From a checkpoint of a small mixture-of-experts model trained on Wikipedia: 96 SwiGLU neurons an expert, 7275 steps.
Below are experts of layer 11 (counted from 0) of a mixture-of-experts language model. Rows are named router (the router's row for the expert), down (a neuron's output weights, with its number) and show model dimensions 0-159. Each number is 200 + 40 x the weight over its row's rms, rounded and kept within 0 to 999.
Before each expert's rows: a language model's description of what the expert responds to. This comes from a sample of Wikipedia text that the model never trained on.

# expert 2
It responds to: Word pieces and digits inside pipe-delimited sports tables and tournament results, such as team names, positions MF/FW/DF, country codes FRA, ITA, and Doubles.
router,264,230,138,175,168,138,189,206,196,189,208,188,142,200,263,198,242,226,263,198,240,141,247,258,167,215,268,262,170,229,183,159,223,192,171,224,262,237,202,158,242,210,194,176,142,225,244,236,158,283,183,162,251,238,182,261,189,197,127,185,287,175,182,147,171,142,223,147,160,164,166,197,181,178,245,155,204,257,238,256,205,162,154,125,217,226,180,139,107,111,196,249,178,223,210,229,257,199,119,166,207,221,245,180,250,216,204,203,205,208,205,191,227,196,286,155,216,150,212,129,198,202,194,123,198,155,192,140,215,196,256,177,213,258,190,275,221,191,229,263,160,187,189,169,236,209,211,182,229,198,154,206,259,224,249,207,174,239,123,158
down0,184,192,252,220,208,143,181,234,203,230,234,199,232,223,129,247,228,195,138,234,270,215,243,168,244,210,197,227,216,190,133,143,241,210,228,153,275,160,195,118,160,164,174,194,164,227,164,242,173,193,166,235,242,174,156,251,202,200,231,223,166,279,250,152,215,137,166,242,166,174,192,213,270,153,216,224,138,198,239,176,194,284,202,189,130,124,149,202,171,142,190,174,152,148,313,187,207,235,204,215,190,160,215,228,204,249,295,175,229,220,172,245,183,203,212,190,200,203,236,151,190,181,164,229,158,213,199,211,189,183,160,253,179,153,192,202,146,202,235,209,217,288,201,225,165,207,233,193,194,120,199,182,179,251,213,285,221,126,144,329

# expert 13
It responds to: Word endings and title words inside quoted titles, bibliography entries and organization names, such as History, Award, Festival, -ation, -ism.
router,323,244,221,243,240,168,178,182,172,222,181,257,198,213,192,157,175,236,196,201,185,184,180,175,172,136,226,212,163,253,186,197,151,223,198,173,221,219,211,213,274,150,205,188,199,260,305,229,185,185,95,173,240,194,221,228,178,217,192,251,256,134,228,241,176,141,210,209,180,189,162,134,221,174,274,203,219,198,135,231,214,244,151,200,199,155,185,180,207,258,226,167,214,225,234,241,206,166,174,186,219,160,267,173,197,237,204,167,142,190,195,176,245,229,274,221,254,205,251,170,97,124,200,112,151,170,152,135,213,258,212,211,127,210,152,193,217,250,223,234,194,148,171,268,244,215,230,204,210,235,138,151,246,201,155,150,283,172,168,156
down0,183,166,228,198,193,275,180,165,146,210,215,150,188,166,251,192,203,204,153,188,227,148,225,169,233,266,236,287,146,159,182,190,211,221,236,255,229,92,216,159,150,153,238,196,138,261,178,204,203,225,186,231,157,179,155,231,208,206,210,173,188,156,162,253,235,187,198,200,206,218,211,232,251,240,221,201,196,201,287,214,160,272,237,137,224,201,171,227,267,268,225,261,115,188,86,207,201,190,269,215,202,157,125,210,246,165,247,248,249,206,142,191,159,204,150,195,200,184,162,187,203,263,192,209,213,174,269,148,198,242,151,260,192,171,200,209,154,122,266,145,252,232,190,250,159,189,174,184,185,216,218,185,262,231,178,206,113,208,197,120

# expert 1
It responds to: Pieces and final words of names of media outlets, critics and brands in reviews of games, albums and films, like TV, Records, Entertainment.
router,244,274,263,264,203,171,208,184,209,206,167,192,151,206,231,287,180,233,197,135,209,259,168,276,229,189,212,157,182,256,262,224,185,265,177,208,163,196,226,242,160,149,225,181,222,182,271,260,185,193,144,153,219,151,195,139,114,145,199,240,266,98,216,168,186,230,185,201,118,185,174,172,205,220,205,249,227,271,222,242,195,239,158,170,199,206,180,185,145,170,285,104,177,155,173,229,244,187,249,170,246,200,207,160,223,199,249,243,172,251,218,171,169,243,251,189,202,195,241,194,202,169,182,186,128,134,149,180,260,188,270,188,123,211,225,163,274,203,209,248,150,194,160,192,197,138,190,167,193,207,208,191,259,237,196,139,213,187,195,141
down0,208,147,181,211,219,180,169,245,169,264,171,159,308,222,215,233,176,219,221,158,198,125,177,266,213,161,152,200,198,253,145,234,147,148,231,194,203,211,228,190,259,222,227,182,118,211,324,141,210,177,233,184,200,273,216,246,224,152,175,150,190,229,230,195,178,200,153,182,179,185,135,291,209,194,205,229,268,128,220,127,154,166,237,234,199,162,278,167,176,248,144,112,239,233,158,192,169,213,184,205,212,177,196,141,165,192,180,193,210,92,173,260,236,259,185,236,221,162,223,241,205,220,192,225,149,201,179,111,203,249,164,185,214,210,178,229,201,211,193,261,266,165,193,256,229,231,196,175,148,226,239,250,175,198,217,239,251,212,199,152

# expert 27
It responds to: Inner letters and accented characters in German, Scandinavian, Slavic and French names, such as ö, ä, č, r in Dürr, Siljeström.
router,214,265,168,148,246,242,234,243,149,220,172,161,167,210,231,282,251,177,247,205,181,291,200,239,254,167,208,135,227,156,164,189,166,216,140,280,255,195,181,200,182,177,126,79,139,208,288,172,150,197,251,211,151,204,180,214,144,204,147,211,253,220,252,183,161,176,170,166,151,165,189,190,138,187,255,202,226,258,208,179,221,168,201,206,213,211,207,140,251,224,119,218,206,158,125,225,170,242,219,206,238,189,251,183,232,205,234,160,156,276,257,188,186,253,214,206,191,156,195,183,210,127,127,129,142,169,228,246,238,194,185,256,201,205,244,193,260,202,250,214,197,174,248,169,264,164,215,208,159,232,169,185,247,154,240,209,233,220,192,155
down0,209,154,182,169,213,245,242,144,206,248,164,184,217,178,208,213,157,166,209,174,261,197,251,216,200,151,266,234,235,164,154,175,263,156,182,158,281,173,202,103,170,247,113,175,164,124,234,189,287,241,180,287,270,238,218,160,165,229,272,238,216,210,160,237,234,210,236,169,171,189,205,205,243,213,199,251,145,192,216,174,164,201,170,102,198,240,183,206,176,231,213,174,262,138,152,211,236,198,225,270,125,189,140,223,207,165,139,218,158,246,217,199,150,237,181,220,257,177,302,199,171,180,228,222,184,222,218,164,224,180,175,212,182,149,273,168,173,250,208,182,136,238,224,190,262,195,229,193,138,200,211,249,242,182,246,202,103,206,212,204

# expert 28
It responds to: Field labels in infoboxes and table headers, such as Released, Label, Producer, Starring, Spouse, plus digits inside dates and years.
router,215,223,219,211,174,158,138,191,220,138,230,163,257,269,199,209,245,269,187,206,235,162,160,216,164,203,238,180,90,248,165,182,220,264,227,154,192,201,258,219,217,129,265,185,228,242,188,229,261,260,168,195,223,215,157,236,148,264,142,146,169,169,186,111,132,217,170,167,142,164,164,214,286,114,173,166,190,270,224,237,233,219,165,160,245,218,241,187,199,225,223,252,215,167,213,230,236,225,148,201,206,143,211,178,258,159,195,156,170,190,164,211,239,102,289,259,234,187,156,200,162,173,207,154,169,215,164,184,158,153,221,254,210,141,183,214,226,210,222,215,235,203,183,218,192,125,194,166,235,271,146,155,228,243,213,204,258,165,222,176
down0,212,185,233,86,185,135,196,186,201,145,220,211,149,252,247,181,202,134,200,198,158,271,140,114,227,219,247,185,99,272,265,136,184,293,163,193,254,273,213,197,157,201,219,202,236,181,245,213,241,194,148,203,184,208,210,194,208,216,173,247,229,165,201,254,242,147,191,264,225,155,203,261,263,167,191,225,169,162,147,166,270,171,217,172,196,217,180,208,234,276,239,247,175,170,218,177,226,201,152,236,212,242,173,157,171,187,250,150,127,176,222,253,233,165,165,160,172,271,202,189,200,260,228,173,172,223,201,260,153,188,200,194,200,218,222,156,150,265,249,204,255,162,137,192,247,171,203,239,195,184,189,150,262,178,239,160,256,168,165,153

# expert 21
It responds to: Spaces and first digits in table cells of election results and standings, with vote counts, percentages, currency and minus signs.
router,219,206,180,274,221,135,155,175,209,199,201,148,218,172,239,273,149,173,281,225,254,245,218,208,229,288,251,231,179,193,141,175,160,170,188,254,192,217,223,146,270,243,168,243,178,244,108,218,285,208,253,171,146,186,158,247,234,155,252,167,202,179,277,149,190,177,197,174,116,174,175,230,145,186,164,154,263,131,128,247,210,220,173,224,190,253,174,279,197,153,134,256,221,147,197,221,235,215,227,162,239,181,230,235,207,228,143,201,196,206,143,200,238,207,214,142,200,180,159,169,160,167,144,231,176,215,134,244,230,156,221,191,201,259,155,210,199,246,209,208,189,289,164,208,192,192,213,137,219,203,163,231,262,189,218,140,189,191,153,152
down0,260,223,180,189,171,236,258,234,254,206,129,236,182,226,151,176,155,148,126,188,171,164,221,134,182,207,205,173,258,277,182,202,217,236,172,148,246,224,179,227,159,190,168,204,243,222,156,96,194,270,197,238,274,197,164,171,209,199,185,172,212,249,139,85,206,242,201,179,218,123,141,136,260,185,221,253,240,189,230,174,186,218,219,237,164,154,235,227,216,264,197,222,271,210,176,217,157,197,260,175,131,186,178,224,273,236,184,96,119,169,276,252,216,235,186,226,169,179,205,167,167,245,241,199,184,218,185,265,202,188,183,254,152,221,205,233,242,249,207,128,192,183,236,203,156,220,143,228,210,174,187,252,132,224,181,199,221,180,215,235

# expert 17
It responds to: Prepositions, the, and geographic words in location text and road tables, such as Street, River, Lake, Route, near, south to.
router,137,151,233,149,224,277,198,242,231,265,160,142,226,176,211,182,218,256,203,125,204,235,162,181,221,294,218,156,175,204,213,187,205,148,64,248,227,245,268,185,170,220,205,204,194,189,194,206,230,205,213,192,153,198,239,270,156,197,194,258,176,172,228,212,155,125,182,194,271,146,211,190,218,206,186,244,177,302,231,247,289,188,201,275,156,171,172,151,152,114,207,159,222,206,210,219,241,213,129,193,200,201,224,181,210,201,170,263,242,247,191,153,213,191,271,165,267,216,210,210,275,163,218,198,227,142,248,207,222,164,172,182,180,225,169,177,165,188,212,191,113,224,217,186,277,232,143,251,245,249,142,183,134,208,223,195,197,199,227,192
down0,166,152,229,300,168,148,156,232,213,258,237,164,181,187,229,214,206,205,166,218,201,155,163,234,253,183,300,206,228,241,172,171,182,256,192,156,175,219,212,223,145,219,229,274,194,192,195,191,213,232,181,226,206,189,240,179,166,203,148,195,278,255,150,264,210,243,255,260,224,227,277,167,159,252,192,226,166,136,206,187,165,217,183,211,105,262,167,234,149,202,177,195,178,165,201,213,153,181,163,184,83,254,171,190,174,226,178,223,243,272,107,224,205,113,209,196,172,277,130,180,154,172,212,177,212,243,118,190,208,157,174,168,202,166,218,187,242,155,164,225,186,248,222,219,175,252,255,221,234,249,224,223,230,196,125,166,183,173,135,246

# expert 22
It responds to: Punctuation that opens a new item before a name, such as table bars, list dashes and sentence periods, plus country codes like FRA, USA.
router,137,245,155,233,136,188,163,228,252,109,183,231,164,261,251,225,200,195,263,183,197,249,191,170,177,249,148,155,180,235,214,156,194,147,119,281,201,264,181,218,259,223,238,202,259,190,228,262,267,213,128,163,195,229,225,232,190,200,199,128,207,187,261,159,195,149,211,179,194,110,224,203,214,291,194,234,168,186,165,276,143,182,221,203,183,189,231,150,155,184,211,113,198,274,195,212,157,163,235,240,193,196,172,252,120,231,231,205,225,180,235,184,255,113,199,221,189,234,165,244,221,225,192,179,170,240,273,187,171,198,194,154,201,211,239,184,204,152,215,229,183,256,202,255,139,168,203,210,120,151,216,192,249,236,238,217,245,174,255,254
down0,127,238,178,114,216,160,198,200,199,192,148,186,190,212,219,191,178,156,253,200,115,158,217,172,194,176,131,213,179,220,192,205,163,258,187,224,177,194,205,233,209,134,192,238,215,145,186,165,204,192,219,220,198,202,178,251,140,201,207,134,212,210,217,184,243,190,228,220,223,239,222,181,126,186,225,212,164,233,234,91,189,114,257,195,199,250,261,164,226,193,278,242,175,100,187,259,166,159,217,235,157,174,192,206,238,248,157,205,189,255,295,254,197,232,185,223,233,276,243,193,155,204,273,249,235,237,268,146,199,159,171,190,171,127,130,158,196,187,237,219,313,252,167,209,235,208,152,176,243,258,251,176,178,210,135,181,231,161,232,239

# expert 4
It responds to: A lone space or opening bracket just before a number, often a year or value in tables and infoboxes, such as ( 2018, " 1781".
router,252,255,180,246,202,263,165,264,303,188,210,229,123,231,204,241,160,174,109,137,236,171,213,149,203,198,206,240,297,202,266,196,213,194,184,179,179,211,223,214,238,238,164,272,217,183,127,240,235,267,201,188,229,187,199,198,162,260,156,199,196,293,225,244,212,213,216,154,222,225,147,164,144,202,143,186,207,85,155,153,151,161,209,233,225,212,197,297,175,312,185,137,209,149,198,183,267,177,241,244,123,192,206,203,191,128,212,175,190,207,168,178,156,186,140,250,256,233,165,262,219,231,166,210,190,212,180,168,190,175,169,198,179,202,184,136,177,185,218,193,152,230,142,186,221,201,204,209,214,169,179,227,224,231,138,155,192,254,188,187
down0,282,204,183,223,177,220,220,138,251,176,211,105,239,176,215,245,161,253,145,201,130,254,206,219,153,255,237,210,178,261,197,153,230,146,179,216,133,245,119,230,142,209,156,186,202,167,176,180,223,222,163,228,109,201,162,161,256,225,129,185,163,232,197,241,190,187,229,219,157,144,243,219,231,184,174,151,161,195,233,324,219,183,211,223,222,245,278,184,214,250,209,145,226,149,220,171,174,230,161,204,118,238,158,142,188,181,228,209,205,220,211,201,219,196,223,184,221,191,157,269,254,165,186,173,202,127,228,186,216,148,161,295,203,195,197,204,173,249,204,161,235,198,184,276,228,137,161,278,218,183,167,183,270,236,262,210,236,243,189,164

# expert 6
It responds to: Subject pronouns, modal and auxiliary verbs, and to or and before verbs, such as they, would, have, could, to be.
router,215,201,223,202,171,229,214,197,278,202,164,149,113,182,213,106,155,229,201,114,227,213,169,164,247,265,223,162,236,166,159,130,197,167,201,150,139,209,262,149,223,199,194,123,212,169,114,197,211,129,198,152,134,156,213,199,312,262,184,223,167,205,241,195,120,167,195,163,237,220,200,194,147,192,160,272,214,246,247,99,197,224,206,196,222,275,255,164,196,212,216,260,198,213,272,188,239,240,180,202,251,186,216,249,187,154,169,204,288,198,162,202,167,235,160,169,212,217,236,215,206,186,223,287,189,210,163,263,177,195,206,233,152,252,185,209,221,204,275,206,205,190,166,188,169,200,149,126,215,192,184,231,227,213,249,190,194,254,200,260
down0,214,203,169,234,213,213,193,189,205,215,215,275,185,249,225,194,181,156,258,186,210,211,220,262,221,203,226,160,214,219,227,236,194,133,235,187,168,222,275,236,241,217,253,286,174,198,239,172,223,246,149,248,212,228,195,223,231,178,253,197,192,177,233,148,278,168,125,201,150,296,223,189,213,282,77,149,199,212,266,125,150,152,237,152,159,188,168,234,137,152,250,190,165,163,262,224,204,178,145,256,235,172,223,215,142,141,260,153,228,181,130,176,213,144,218,161,259,242,228,148,204,153,222,165,242,167,182,230,192,201,153,192,196,160,170,162,180,216,171,219,118,176,128,256,160,123,222,258,172,167,210,220,189,246,199,208,236,229,191,172

# expert 20
It responds to: Line breaks, periods, closing parentheses, percent signs and pipes in election and statistics tables, as in Votes, %, Swing, Nicar-ag-ua.
router,293,228,260,190,177,189,170,189,225,182,193,211,188,144,197,192,197,196,220,208,158,188,210,217,290,227,229,213,235,222,190,255,195,99,210,258,206,262,281,197,148,212,181,166,197,210,213,163,210,239,194,203,138,187,218,261,199,170,140,242,240,129,205,164,241,133,213,220,162,203,186,173,187,187,178,219,198,251,232,256,140,190,181,202,208,221,171,164,161,212,185,213,218,148,260,214,211,121,194,138,230,153,243,169,251,270,254,220,153,166,142,156,175,160,246,182,304,256,250,124,130,197,164,133,272,179,240,233,255,201,200,293,204,163,193,246,229,171,162,215,155,146,158,273,204,200,153,148,158,238,161,236,236,231,235,156,260,196,185,192
down0,255,143,217,171,189,288,247,116,237,165,192,154,122,251,211,224,211,196,206,203,205,252,234,190,171,222,178,222,196,105,206,214,187,255,208,237,268,191,212,168,176,107,191,237,198,167,173,197,178,225,168,212,249,215,182,211,192,216,139,199,250,215,250,253,187,162,195,190,219,143,180,200,143,197,278,204,274,269,157,244,169,265,231,201,145,193,134,217,190,157,217,200,200,180,229,201,206,212,217,234,174,273,248,179,255,244,212,216,211,250,180,135,214,229,176,225,230,185,177,192,192,154,117,144,151,150,266,161,182,310,288,208,196,184,170,232,145,197,190,238,160,207,151,200,236,141,139,197,137,152,181,154,241,225,270,175,244,150,205,135

# expert 5
It responds to: Spaces, zeros and digits in tables and dates, plus inner word pieces like pl, ext-ens-ively, vir-t-ual, and LaTeX math such as sum.
router,219,180,232,200,200,243,153,213,236,247,216,213,223,142,180,151,220,191,182,250,188,141,185,225,218,233,213,199,293,192,198,132,185,141,155,126,258,201,204,165,195,150,210,208,232,228,246,222,269,246,199,234,197,177,230,212,175,208,125,202,278,198,148,184,211,230,254,155,189,186,177,135,184,157,236,212,208,182,124,168,271,209,243,164,219,169,183,283,136,173,186,199,292,147,240,211,229,212,192,157,198,299,217,263,187,163,290,237,227,204,166,209,221,236,242,228,173,132,223,187,158,161,168,141,148,150,171,228,231,176,194,242,147,243,161,196,233,290,208,255,210,218,106,241,233,170,155,117,180,265,255,146,168,202,202,225,169,204,181,194
down0,274,123,144,251,121,191,150,226,185,183,186,124,261,229,158,270,184,212,216,119,235,232,198,201,173,199,202,176,193,170,158,191,150,233,201,212,133,188,178,264,196,201,239,282,245,201,203,206,210,248,263,277,215,211,192,203,266,250,143,115,204,177,180,186,279,181,166,278,199,201,219,217,174,175,210,216,261,123,237,197,166,202,186,255,245,256,164,142,238,214,162,169,215,159,259,196,123,246,226,200,201,258,116,135,149,185,186,204,188,268,193,267,199,210,217,186,175,180,189,187,201,216,185,236,193,189,225,138,169,185,158,199,251,180,226,222,270,218,193,211,124,263,150,218,227,205,178,192,180,156,222,143,244,158,135,244,193,277,182,197

# expert 3
It responds to: Word-initial Latin prefixes like con, pro, inter, trans, plus leading digits of years and ordinals such as 2015, 22nd.
router,203,267,207,261,174,220,173,138,155,237,178,150,241,125,175,191,180,177,249,232,240,155,241,230,189,220,219,233,165,149,182,174,151,185,121,107,232,174,223,167,226,217,143,229,128,214,108,243,206,198,211,182,189,146,233,185,154,276,198,243,167,141,149,204,179,223,213,138,204,236,181,279,239,241,269,171,240,158,204,203,87,229,155,175,240,225,202,193,166,216,212,201,239,201,182,234,229,243,189,142,215,163,283,230,247,250,245,155,150,253,223,185,230,286,171,162,208,212,186,208,190,227,175,203,199,272,137,215,172,286,198,222,217,277,188,141,222,210,192,201,171,244,199,139,209,183,171,141,254,185,256,161,153,254,234,172,229,202,203,222
down0,180,232,216,168,235,245,200,194,155,155,198,257,223,176,209,156,164,221,245,185,147,205,86,218,223,119,219,167,215,196,96,179,110,153,263,158,197,222,133,243,237,247,275,222,255,142,196,164,147,177,202,159,240,213,203,170,218,249,178,231,243,184,230,172,176,188,154,233,175,191,126,241,154,181,225,198,236,222,223,217,193,209,266,211,181,227,224,123,167,222,187,153,238,194,145,203,307,187,143,275,236,190,169,241,246,161,205,234,208,231,237,209,172,195,191,191,146,221,179,192,192,201,274,229,227,236,155,214,184,274,127,223,174,249,213,214,240,196,201,212,173,210,238,330,181,135,198,171,146,243,218,182,231,193,184,200,124,177,257,218

# expert 29
It responds to: Pronouns and verbs in quotes, song titles and plot narrative, such as you, me, my, so, feel, Can, leaves.
router,195,182,135,242,169,190,238,123,123,230,172,166,165,152,154,273,144,178,143,178,147,190,166,289,228,227,190,253,198,199,140,174,155,201,242,195,198,273,227,172,230,210,206,162,138,179,255,299,230,216,231,162,248,108,158,175,237,226,190,191,261,197,163,155,154,204,192,135,187,197,207,192,255,189,183,243,207,203,264,225,208,206,198,161,230,211,249,156,203,237,234,199,222,144,195,236,183,285,173,142,224,151,312,230,206,253,281,150,201,149,184,237,191,187,231,174,220,180,186,184,214,238,215,233,143,121,195,151,176,134,195,218,190,217,174,199,235,219,232,214,167,193,185,293,228,197,168,197,271,155,186,159,195,277,175,210,185,215,242,132
down0,146,251,283,303,164,182,208,218,266,130,138,182,172,212,141,207,228,305,214,150,172,212,176,125,184,212,248,223,154,243,195,203,203,244,260,216,188,217,188,193,188,198,281,232,280,194,175,160,249,167,203,223,168,238,142,196,204,194,146,220,176,115,133,160,218,214,221,136,205,194,202,167,247,225,200,235,217,216,194,174,248,210,226,116,193,220,250,201,235,246,169,103,167,259,200,195,163,268,212,200,228,176,223,232,206,176,275,145,200,198,164,217,176,226,277,155,220,188,109,198,189,162,196,212,204,271,179,186,139,210,151,112,212,258,204,210,225,225,216,216,141,218,232,206,184,106,203,208,151,170,152,215,237,254,207,219,229,173,216,221

# expert 24
It responds to: Single leading consonants or consonant clusters opening English words, often in building descriptions, such as w in wings, c, ch, gr.
router,225,150,220,229,207,240,258,204,214,163,191,137,171,197,179,250,179,235,147,182,254,262,201,206,244,188,222,124,221,246,235,219,194,194,194,148,236,243,173,119,278,208,198,153,135,248,206,244,164,195,272,188,138,234,235,283,171,234,163,188,202,216,212,219,164,239,225,171,212,171,206,218,210,159,203,172,257,122,151,214,238,240,202,156,264,146,91,159,179,256,169,214,278,246,248,202,179,265,200,262,175,169,224,218,291,202,194,246,150,165,171,185,175,207,234,182,164,140,151,170,242,162,214,230,216,105,185,160,132,204,168,257,205,240,212,166,174,196,207,224,148,295,230,191,215,133,159,198,208,232,237,156,140,227,178,145,209,236,214,209
down0,233,231,166,217,122,129,228,186,239,177,196,293,193,166,256,263,160,227,185,126,221,221,174,202,214,185,155,165,193,265,92,204,216,235,221,175,191,173,186,103,159,183,203,157,236,111,195,231,231,248,238,223,180,131,227,183,190,253,212,232,230,154,236,230,229,219,133,178,193,221,138,186,187,135,204,239,235,259,177,232,250,234,180,222,185,218,179,246,156,194,178,195,220,213,160,169,229,193,168,167,164,259,168,260,196,245,151,123,200,232,166,160,171,162,207,244,251,213,202,204,183,136,224,239,239,250,165,207,243,173,175,165,211,187,118,246,295,253,165,242,144,212,228,154,247,221,244,296,149,275,204,205,206,145,204,174,231,177,219,170

# expert 12
It responds to: Common nouns and particles after the/a/was, often before of, such as part of, town, village, years, up, out.
router,245,201,186,155,266,178,200,222,231,215,186,145,206,268,157,173,149,297,255,114,203,211,182,228,154,282,272,195,169,221,138,166,156,207,193,148,199,246,229,190,224,219,152,221,186,182,226,234,180,132,200,178,232,237,219,219,157,186,169,264,201,178,146,231,138,155,165,154,150,183,181,179,201,182,151,246,180,199,219,178,316,236,200,258,244,222,179,175,194,221,271,187,221,247,233,161,240,143,193,238,261,149,246,194,136,227,215,193,197,241,269,135,185,214,218,162,204,188,276,200,165,192,192,195,168,198,105,239,156,268,170,149,153,208,214,218,136,205,196,215,211,168,147,225,244,117,247,151,240,231,141,164,207,209,265,183,243,138,218,189
down0,180,200,203,220,190,224,184,183,161,228,270,154,236,140,219,237,239,148,163,113,237,299,170,158,194,184,188,155,197,181,202,169,133,191,182,243,279,191,221,233,220,237,212,228,265,217,255,182,184,234,185,255,266,183,214,192,194,149,174,136,202,184,199,130,166,185,225,240,201,153,229,248,184,221,223,177,208,257,148,166,174,123,230,167,145,149,257,195,209,203,226,206,214,169,294,216,144,200,182,221,184,244,184,266,166,227,261,256,230,170,67,120,209,266,313,161,171,206,165,235,226,194,239,186,197,133,177,158,192,175,164,169,177,169,239,175,192,158,236,204,148,194,197,204,173,224,194,202,236,163,155,166,217,233,211,242,230,293,247,249

# expert 19
It responds to: Forms of "be" such as was, is, were, been, and commas or "and" joining lists of places like United States, Canada.
router,171,199,195,137,136,214,245,260,230,200,185,260,208,173,220,181,111,243,194,163,269,180,205,202,186,143,261,183,110,273,184,220,160,187,218,146,233,234,261,171,206,141,239,163,123,191,175,261,205,247,218,172,120,170,191,245,213,224,252,232,145,187,149,270,148,108,177,206,238,199,223,204,145,201,146,237,256,265,246,266,192,169,146,250,173,175,225,152,204,168,236,143,214,157,213,193,171,236,136,224,235,239,200,247,238,191,283,226,208,229,264,175,221,195,169,234,205,212,261,193,222,190,217,208,137,175,219,243,173,140,212,229,180,145,172,188,162,250,166,144,162,205,143,217,224,207,179,226,179,245,167,196,192,187,273,163,302,191,169,211
down0,221,166,213,178,147,223,246,174,195,148,282,219,233,256,201,180,148,253,114,280,154,174,212,179,139,190,215,208,269,242,218,262,217,220,178,144,112,184,199,153,201,180,197,171,120,220,131,159,171,174,228,161,210,172,291,236,154,237,164,215,122,178,204,205,184,187,210,217,174,136,224,146,209,103,178,191,258,220,179,255,210,212,163,133,218,288,213,279,235,184,209,219,264,230,207,164,201,133,231,228,210,175,283,268,191,186,221,227,172,211,185,228,165,206,145,229,171,231,209,206,156,213,111,208,180,216,199,142,218,230,232,195,188,193,219,246,188,269,193,158,230,194,179,121,188,190,217,183,239,229,290,238,232,250,256,176,173,241,188,170

# expert 30
It responds to: Inner and later digits of numbers such as coordinates, grid references, years, times and money, for example 53.60428°N, 2011, million.
router,197,230,257,187,166,259,167,249,231,192,218,145,187,132,264,154,259,301,219,216,255,165,148,248,217,185,246,200,194,237,177,169,133,160,196,158,191,215,253,161,213,136,218,230,218,225,178,199,180,269,209,246,142,183,222,222,198,160,234,216,220,181,274,268,227,195,246,147,255,188,176,123,208,189,183,218,233,125,134,132,201,152,214,244,227,200,163,195,174,231,162,114,194,212,220,220,184,239,249,103,180,186,222,208,227,200,192,187,176,266,279,174,189,226,232,224,169,188,197,263,199,186,170,199,171,217,206,216,259,172,184,202,142,182,192,116,81,218,223,235,269,164,198,158,231,186,155,177,269,230,145,155,150,254,243,150,152,212,186,215
down0,174,146,234,317,164,207,155,244,164,164,266,250,167,210,214,232,210,168,182,231,232,178,190,226,221,221,172,184,193,151,135,181,207,156,216,173,149,225,99,148,128,187,168,180,213,206,205,187,172,159,156,198,162,253,203,171,191,238,186,210,268,232,131,102,209,244,260,164,162,204,170,233,308,218,222,175,224,302,213,134,211,251,183,172,204,241,195,249,224,109,191,230,247,215,192,205,101,199,217,155,244,241,198,221,190,216,205,195,196,227,259,248,222,232,198,268,201,279,207,205,149,124,169,239,140,211,158,165,147,184,199,214,206,172,161,198,175,188,207,182,211,203,203,183,154,243,199,213,223,204,235,215,146,236,300,163,224,283,211,192

# expert 11
It responds to: Word pieces inside scientific names and technical terms, like -idae, Phy-ll-ium, acet-ate, Med-icine, plus sentence periods and == heading marks.
router,273,176,263,271,122,244,225,210,241,247,168,208,202,212,235,154,189,129,239,168,197,191,156,211,227,170,213,172,318,242,193,144,209,118,204,188,225,197,213,123,185,154,183,121,195,150,250,193,121,124,252,216,150,220,226,270,186,177,145,239,256,243,155,194,243,197,244,175,178,194,239,192,230,223,236,168,172,184,255,179,195,234,182,140,193,184,173,163,218,250,200,148,168,200,210,166,261,227,226,174,170,181,222,133,173,186,214,139,131,179,246,184,186,198,216,281,228,160,271,180,169,160,205,192,177,205,165,232,192,228,228,226,218,259,223,156,254,191,258,144,182,267,196,255,224,205,223,234,170,132,174,159,163,250,275,161,212,140,140,210
down0,222,124,241,122,193,159,162,210,163,240,138,206,149,180,230,176,182,226,232,205,186,286,248,183,200,205,234,163,171,204,227,201,232,252,132,179,201,269,146,257,125,242,233,188,196,213,277,228,237,204,157,173,173,194,132,242,252,178,176,171,189,152,167,224,186,164,226,185,174,112,182,189,189,140,241,260,209,139,226,204,161,191,260,214,208,165,261,139,154,284,177,220,208,147,234,188,180,260,194,305,207,231,211,207,231,225,176,233,159,210,199,146,204,117,186,225,153,225,222,167,189,213,185,214,233,187,205,220,200,202,198,218,239,326,164,162,214,155,225,236,123,148,159,218,177,184,218,270,145,236,201,232,204,263,247,225,136,139,228,244

# expert 23
It responds to: Spaced pipe separators between numeric cells in results and election tables, plus semicolons and —; list markers.
router,165,214,227,251,108,164,216,244,174,166,201,191,196,217,173,278,210,227,206,196,248,198,134,225,228,265,158,130,131,207,194,177,262,152,154,200,242,216,185,155,219,201,207,134,164,236,210,231,122,172,209,162,178,229,153,198,320,179,173,251,153,177,242,146,203,142,261,173,220,183,193,210,234,156,227,255,208,210,271,273,293,293,165,146,152,215,264,130,204,149,208,207,245,251,172,223,207,214,221,198,149,256,218,205,240,235,234,156,207,244,231,140,169,130,172,190,212,181,185,223,251,166,146,218,235,173,230,201,264,188,221,190,196,145,122,200,217,231,224,249,214,215,161,238,132,180,138,143,146,246,200,194,207,199,206,193,243,187,223,222
down0,127,131,278,214,195,177,249,128,187,159,183,211,211,200,209,188,254,248,194,228,262,169,164,222,167,147,205,187,248,222,253,175,170,190,182,240,158,141,141,261,233,202,263,144,182,192,217,75,183,240,162,185,258,212,181,231,199,183,257,272,153,213,210,219,246,243,135,200,227,209,173,157,219,197,184,244,177,275,173,200,272,210,173,205,181,179,162,208,220,253,238,263,237,204,111,250,239,190,281,283,199,186,172,240,290,198,163,186,140,210,131,258,162,190,216,282,219,187,192,232,190,184,243,205,145,199,182,204,229,168,256,179,223,140,193,170,106,211,176,196,139,199,204,165,206,163,238,182,189,253,184,174,184,190,173,262,186,198,137,186

# expert 26
It responds to: Opening pieces of surnames and English place names after a capital, such as Mc, Buck-land, Whit-wick, Rob-son, Ash.
router,241,141,207,156,246,181,193,128,165,236,149,153,185,233,219,264,162,212,204,237,188,224,218,240,262,225,221,133,195,203,202,193,255,245,137,251,280,192,223,224,155,222,117,147,132,234,287,254,178,224,255,208,204,207,143,173,149,150,208,222,225,194,277,192,219,192,211,208,198,193,181,249,232,188,218,181,221,244,216,272,207,149,268,196,203,184,138,245,164,177,164,160,170,135,187,270,249,259,162,121,247,193,224,188,249,230,219,194,219,217,238,211,146,173,252,128,200,153,303,135,230,191,134,207,220,127,148,249,208,159,162,187,174,226,175,183,164,198,183,164,167,184,196,156,284,224,132,216,255,227,138,198,211,213,220,193,140,192,198,201
down0,229,237,203,249,207,235,205,214,202,282,175,217,236,276,235,193,152,200,256,170,262,212,252,190,270,158,208,186,209,163,218,200,230,157,167,213,174,178,200,239,200,172,181,184,212,177,238,263,232,210,189,195,143,258,159,212,221,182,219,150,245,77,166,237,267,212,122,235,259,244,230,149,105,184,257,190,194,199,207,172,207,234,176,137,237,199,255,188,201,215,217,247,224,256,225,259,130,244,195,229,151,201,171,188,156,147,235,67,245,188,219,186,209,211,98,198,225,223,213,220,145,206,160,204,178,212,169,197,179,203,172,165,146,160,204,190,143,173,171,134,209,207,100,197,190,192,227,284,188,258,200,280,214,155,182,159,161,213,246,226